Weights of a small mixture-of-experts language model, trained from scratch on English Wikipedia.
Training: a variant of SOAP for the experts, 758M tokens.
Below are experts of layer 3 (counted from 0) of a mixture-of-experts language model. Rows are named router (the router's row for the expert), up (a neuron's input weights, with its number) and show model dimensions 0-127. Each number is 128 + 32 x the weight over its row's rms, rounded and kept within 0 to 255. Numbers have three digits each.
After each expert's rows: a language model's description of what the expert responds to. This comes from a sample of Wikipedia text that the model never trained on.

# expert 45
router:111136139124131132102176103154176120103160143140137147120128137144124140095115152159190138207202105108122132085155154105094119131141077116161107129120107115203151138164181123142186105081140150106103143144174134094156176087086150102118140091205078128140118092132175179105136109136144123147150084104106136130145076188113173146073202147153063152150062083127167133157152129117148172121150
up0:122086079170157102142151176118129076066095157088112063170150106148124155093191092156110182164133082160158109124112154185085138134138132161138123041111119131104126144142176163127096156101135143142132100193130113174117106121124147148100144159151134203153056122106129122085141136089092091159158123172110131136130081161067117162163150111124129107088114122122103152106087091156160154119160
What it handles: Field names in infobox lists and section headings before a colon or ==, such as Record, Position, Location, Reception.

# expert 42
router:130091125204137127141107112110075158159146117140117208124093186149090150105107169179112134100130112120111137120149104088176127080171117138127201148138134145110161083133081129074128116179153116087084075109091096137117079154141140107108110127118136079164139143145115175094149127154026111142127133137087143108123157106135073143083144157141100150142171159086102134137096166108139089124116
up0:177120168178140121111115127132116116126125159161108121080124110078102136151111126158143154124124141116107081112127189112119075120112175098116112106148135131124118175081105086112146151164123109083130148155143087247113151173113086173121153144145111138102097134126185157144154184087111131156158170058132117109121166166134116139128127129128119128162148110111110146131169115146109112152102
What it handles: Linking words joining clauses or list items: and, that, which, but, or, who, especially of which, after which, such as.

# expert 30
router:103149077092134162080109127148069208188184144108139203142149168100077174088132112086098076089095082101120169183114104141065113128140171144113118113138199125160144142149075122135108101218146133154137113157113115123101117106141109113087152103138093171063149111149074147117124160153153150164148111100145136150155128115129126117147101147202171083191085098183163179140109115080109176154144
up0:090093119076115158097159106107114129106143070158094099172138150093183160166162085169103128132112084126130147043166122136115109123126165132095106116163132113071073200166148170102128129161122114060094144095112114139153125105138073127136092113135161138110107100143170154157190171166103101131075155132118128092147143108077162088139101111158130119182097155172161061179113112084080133125129
What it handles: Dashes, minus and plus signs, degree marks, colons and semicolons in tables, scores and ranges, e.g. empty-cell dashes, 8–7, 6–8.

# expert 19
router:098107104070106150091181102126098171096099124077080083067164094094141166113153106187128092182140166127120074155118130136096115100132090117089108185130167107118167110147135148200172097159093141167119153163126180136124100118147175084153157133105127106096053124156091162092110091106077156172138132069100102114127107170113096151110092165184091084133110112120085160124099149151104136148093
up0:105116128137214129141142106110138090123122164128103142065084124101110150105106094123140125089150125155119136159132119115102140152125143156122189137118145149148076143120107159111120126115186181124115147083094101113130110138135123087192116176127099120106103146134100195139152060087149239118144139142169139177105108135142177100152119111109130118163106137063167123089115170160132138120160
What it handles: Opening parentheses and brackets after a name or value, introducing years, ages, conversions or native spellings, such as (age 55), (282 m), (1848).

# expert 5
router:133144111140143171136099117079086184197135175077098122108144132120122068123113139135130184107106149196130154088133088144182125145186064113145100129061125125106120129129081117117110111173159033050103168149096158096111085141127141149093144178125127082102177163130142097081095144143104073168117085153101123113125120095183071192136159173069131096133166116129092151119140127075149117116141
up0:028102132119137148116147144173108077079129119100179144057134135113123148156155156177088121155103124085134169065076168133084112128068103138114173140103129081142168165139165114180136159194156102043133161074199133125128112104152142137135163179079070166163096080176154120083071133134147143097118142137111126110204139164134130069143177145106185146087093133170061095104115099131155126132157
What it handles: Commas ending introductory phrases or list items, plus and, but, or, semicolons and dashes, as in "In 2017, for his season," or "corporate greed,".

# expert 4
router:140118159082131079080134126102149096089099153139127113067086109174110151164125118086202209194102126170127177096129149142133166134142094114180076077123126139127149106163148125147063116103154111152136141159204082139172062170114117128162127101144118144115089132131137184103142136100128093128156120147173167109190087081106112109146158125065078125077156133082067141127115119169107121102121
up0:140121102172166108167123136118103175155127156125118095130081130090195178124140169131110140078082131149115112133101127132100099136164145093140107166129152156136128144136119107088133101168097176090144119142116112112179110141104132171127097169089151175068102160147126128164133166118127133139170102147092091177072111179075029115128087132140127089117119141144147147089127142209163105127178
What it handles: Middle pieces of Latin-derived words after prefixes like re-, con-, ex-, app-, often before -ation or -ed, as in applic, contradict, legislation.

# expert 25
router:149115147097125085132152096078168150096144114161162207132107110120110148076109144163125110143134131121118172133160122160165132103176074115200088133161103089113130114117158170179169115175121128086146121170187172126148204161125164172103121157156108164148124127060177097164133144122090135151131147117123086102103105161147147176099098137075114097136070086094188114115144120121082158148111
up0:090146111134103119173107089145134115142136177108119109097150179185149122119143114144100137158159153085119117178158121118135107161084104085127132148162105155159073123100105067085095154146104078139057093177170106106174126030125033167139074165192114115158188074184171131105128070149122160144137152135113135158131130145123117148154099124131144118118136103096173178108126155190141144064149
What it handles: Everyday topical nouns after articles or prepositions, naming fields and things, such as water, war, public, music, law, drug traffic-king.

# expert 14
router:118149098099162177158173078110130103092148117130152172057143135087147135111097110146140112215100134088119137159131159115160111148147108130136147175137093120103127087153057125166110111124104163151141135171095140130123067075083201110188120153148120126096140108100165175091128084144165132127132106121169180117153041106104151107088146159152110199147092119133136118133124200179140141112135
up0:127109150141120101129181091139167183129128137086092055114127150106144136138127169139120169167089119145123124154134088099129078078096147107140119170129152088192144160138090120101152082193163144164119121171143185100163147103099113121127099138130137072170141121116120174108135163122071081084165128129175159070156058136154117127161152084145112075138158148129124164156119060122116121105135
What it handles: "by" in infobox credit lines (Story by, Edited by, Succeeded by) plus kinship and infobox field words such as son, born, Preceded, Phylum.

# expert 12
router:155156159092180093165132134116075074104098098090130164137133171089196151105134121118111176131151050122139047090094175081183122125068158131090102115123110196143163129097097128183148115140181130090099075153065161059187098147113183116108128155125098070166106135146171170093142114124145106161081107124170113128143151101136159096121115130122152066158088115080107084113107165149161087047151
up0:089175144166139137115127149165140129206127124118139099113152122130214098160110136106093179145137071135153124081181115163099134086086151168166153159071054126193115107130092126083126090125197164065157165171154146099061136102168152181158146099082140144159126145127063119088183180141116129101145116122149121071110118134110173141157106144120144141167116141153107138169112102152131126113119
What it handles: Prepositions like in, on, at, from, during, often after located, born or based, e.g. located on Warren Street, in 1971.

# expert 24
router:115099101178127085115130106138145111147175072166151189132118134109146077073118107122124109141118136104129106159140110147151111109120152046131081159117183125150164124087069087126140153184122112090139111086179154093115203149107111133129090152216207176145193116089111068148137148165159140097119089130207131137108092186129174115139101099087169105129134143148152080134150127120105181117141
up0:095101141158147191142111100108194114133116117129158142144080128157097130119068170119176165156191104171153129106072104144166127196140080116201144058165142124129099111130117098087143168125092164061132155155126134126167119134129103171091105102162149160073154169106137115142116184119195162166149102133114171124172175119097085094132088136112164087164126111081141072047124068112124062105111
What it handles: Capitalized first words of compound proper names, mainly New, North, South, Great, Grand, e.g. New Zealand, Great Western Railway, New Milford.

# expert 32
router:220156138178146125055149146171146129165087093132101172157105118141119115067073138113101120116119159163124097154056198104091139147157103060176162079121156091128091148116136099179120161127141128153037127135093198090185154131059175116142162169212143120160094131154100109102111126090124111159131124033135181139161142183130094157148181104161142129105109182150112143123110139098113126074062
up0:122156065063144111121126115173122082117120104186119140163140094121112124154047145045095123153159164147132136128069139129089115147132085091116167086136191162172136121102103087116137150107185108142190111109110157080084117141167106105188169127165140114175100127083100098123127179105146141115074178066117182130138109091138111102100133137106195157141141115130187151120106122144137118098110
What it handles: Digits inside dates, chiefly days of the month and the inner digits of years, often after Born: in biographies: January 15, 1917, 1962.

# expert 58
router:129159174085159070148131177140062078130099095095144113138145141094167120102131111130145161122119090115122150062110156107136121159074188136163089161134105168106170126130067100156177113106146141089112046121141150129171086161121136113105119088124106074146106139172161166102141123132147122155111095157205102129180120119127165093192126161108101090146135138102125083116100145101098102099117
up0:177077136063130155151101100154096182151116126111132141138120149174098187133094092104057118188149118136111148152127185167125081111186210120103158224072086127171143126157124150149068179108100124132156049115146138119120147164098116100126166129179135147125123138107124108109108171084145127117149166135128113146139169125150126127108158183173167134152147072124175137183158115151154163133153
What it handles: The prepositions in, on, at and during, often opening a sentence or section before a date, as in "In 1946", "In October", "during".

# expert 53
router:109078094110126173077134143150161242163140107154128151141095078183178134087113124173132126171079110114126120130146096147181132092121142039116152125143193086126163133083122108113142128168116129128165059151167137102155207131092152182156059169156154151136181119074174059185163163117108146115156142111167101090100136103130148088165075134114161129164094117075158132109134111095138203106117
up0:119134124146099121189165154211091128093205102110123160177126154143153088092081101144117109134050117116158149132079170120152125186137127133149134116097121128122149113098154214106101140140111106108115110052136164113134143095175140119157118086147191113117129073146112056116111092116089084094191118074121109105150126116136121125102136116078103096183068114109090138107093123184093162138166
What it handles: Capitalized nouns ending proper names of places, institutions and titles, such as Park, Street, Hall, River, House, Hill, Council.

# expert 52
router:129106115133135173128180139156160156128125135104161143111054109234118160087099130098121156217175091157126064060137139130185117162096096130159126108129112096135102133094167151159160114154182129127139114156104164131202146130108143145095076114130118126124128119142154082145131112099147142164114131082077093065094103127137153136069142176100092175163083104126175153121096173169133173111149
up0:121126111112131195114120168102061136102158130129088101194104131115118137126095179133120142136146157124053156150125123092160053085189080171110126158074146125133181128155125126137111142132108095121120153074149151140142187157203108125121145175108088124170165089126081117130095118130164157138126183106137136189130109133093156118153113101117142181167138128111083178177140124100122110130104
What it handles: General nouns after "the", "a" or "his", often followed by "of", such as time, part, role, way, population, year, age.

# expert 47
router:119168144186120181036154227171052132143133106131162186168113142147118188150100138106129102095128139088135151174055144135095129135117160164144176099153134126133095129116072149120107168102089126153136119149135102185097183101110142143162135174115111119107116122144103103119140191158149116068121150099185163157180140163124149140160035082178173130132142122156127154118105115103081107139139
up0:098117103098130176149088159129126086179152089094126129085190098147094158171087176144121153127146104142146118117145077182177118131127201079105164158176113135063127122182083127124134136115082110119163121113137126076121148115206138175096098102110099109118132157143082136170161151131156170159101111155187103082173128149162093089112142075154101149146077134218128135161168115114135142097130
What it handles: Single digits inside years, goal minutes and statistics, as in match reports ("Medina 17'"), taxonomic author years ("1946"), and table figures.

# expert 56
router:111108101131115167146095106141153137091158195149160070113093084075116153140116135141174212135153171136114160095133175129153129154175163146157153111122129111117110117145068141123088158103083146174157145129099176160113166130137101149210075172234113159080106117095194088163105178120100115163140192151108158126127146077127051132197159108100153168089164105169090125121161089132119107155122
up0:136120104160074096103124149157096082091188119088142113105157090100136013141209111139097170155155123104125105099165122154135183126153096136112142168090144110139153154075110162147137176178064152147131142105095216092124110098145125177138130122054132128057182120143140105121092192111083075055118137079156120128098144145077161119122135191108101107061125107151098206141140125181119147137118
What it handles: Endings forming person or agent nouns, such as -er, -ist, -man, -ner, -ator: admirer, screenwriter, co-owner, prisoner, player.

# expert 54
router:159182128162099128076129102124087070073127117169088154173090106141127106138082121107146132121152132179214095148066097140118123150107135105140189086085107152190107125064128124181098150104121123149099102172071105088144135094163139145160128169124142150092143119164108080131141211140097118096099096095168124137156135162129067154138169115167078164135104214087112109102104128141132206056142
up0:123104069145120108192159100098165160124101122053094124170164056125125124157136134164162149127164154143100073086149182111114080167103124115160106161170110145148166167130151136156139081135143082170092170145135103100096074184144075139141102117170134110106131056200166152132099156137126138124145125177062124115120124073151117124103131107145123046167117155077120164136160061112113159105106
What it handles: Single digits inside longer numbers, especially coordinates, years, ISBNs and measurements, e.g. 55°41′57″W, 1877, plus the word century.

# expert 34
router:135191124131133124169089096089096079098105110097167070197174184161097127116122145098116158105147060083137081113142105041167128114109163067101155164097118127134121128086072118114135127164155084090093085150134170120181118153144130105107129197096106097133147105100097171127133134155158123153146095133206091135091148141131170093175147150157136106129126114077078050099121169159166101097120
up0:109179131111104136136162119084121192131102102147079122133065166051158072121144158226095101166103166129104079119121140152144060134143037124107160132137111127148106117105077135153190129146137148132105144104144120165064108155112114120089151146151104180098159104110138145110127082173120103113121091112142120093110075126145081113096132172100114077136132224120107154120134050134041178124150
What it handles: The word "to" (infinitive marker or preposition) after verbs, nouns or adjectives, plus "a", "an", "into" and modals like would, can, could.

# expert 59
router:085105163079109149080185169133074175156157168072127133112150163095099150130163107102086110146096074106116099093106123071092125072127063115151055200101093173080137128114199164124109117219116101128129146147115144138127114149126101145164144158116113160086160111152073161106137159155165141173082114136108139129144105160128090106136059179173138147171166148137181133161161141112079102127145
up0:201135123125067120163171141100168109093096067192140124153172151185106166090103117123135160156123131129084092127126158112193099118158126120137113105092136088134122135172184221115146127079181114102137135092080172035132116090127116081095149137103167150145120128133152142150170155136103126151125139140097157096150150138042083165179110116078132127122113119132122124102092149129163182114153
What it handles: Hyphens, en dashes and slashes joining numbers or terms, as in year ranges 1739–1808, 4-18 mm, 3-octaprenyl, plus ampersands and backslashes.

# expert 33
router:158123157169098146134155136157166116162140136154136110047173166167227163153173133151137108155114181117128096167138135113130133098170158069081173130154123118164091134141157101066103155139140116142150166071134117095109153107144117114149166203150179130104091144143195152182124141086096131086091168145120148091098153113134093084139141056186171132089153154114112134109106104136138087132154
up0:149134126147146147150133118099137165140107124088077101110114156113110156123179092122178111152122148207082114144109133126162132111193124183159166096099156126120112119163149090128147125154076117141114088188110138170159158165093128092098117151103191093124071172163092156118144157147141143166128133128124176115109146153133125113123174105123111121127139084129139153140097111140109133200117
What it handles: Consonant pieces closing or inside words, such as st, th, t, rd, nd (System, Horst, Short, ordinal 4th).

# expert 23
router:109132122144107129078111121157123165134169130156172182134146130093101126117090113122105084089139148109115176199139100148065124116127144145169091139133141106130112136107074133142122112169107133154134095126133103157077162110143133090132090148150109155115122118123122113118127155158124170113211098143210143160161120150143150193199088095185124084164133077152146162140098083085064167153124
up0:141124088147144202107142108107138140135158120101124077125052173157184035091090138134100121081189160144139149089136064130128147122113120144144143173155042130200128133150180104112177110144085063122168118138131154107138141140141076084086125126169092106085117169156140115122133113156179199116100141115120169123094104077105169134142151062104137166147144092148124126168089142171142148112119
What it handles: Nationality adjectives, language names and country names, often inside table cells, such as English, German, Russian, Chinese, Portugal, BRA.

# expert 48
router:121074091171157088119166102146170145146167116157088187099132142095156144102093119175155147164103154126139168126143088141094113112149108046157118139156192086101130133081115101208098126178165130103131096142166151129150189150042167115097085171110153154152132144116178084164117165109121137112115139096133106115157118144152129096158116093109149160115141119137160120088090124097168202101105
up0:108180117186105178152146113142138145123070061091121095122156142130096181147138127152090085156135113172090096123098107107111101105121090148122091154157088104173112113157107116106157102098159116138134101164137163134071086186094081103121123140146160120127141133090134095136097071108149172115121127143070134132145122085115090145127088055094154169115107100144195117122077141179137146158112
What it handles: Head nouns finishing institutional or historic proper names, such as War in World War II, States, University, Army, Senate, College.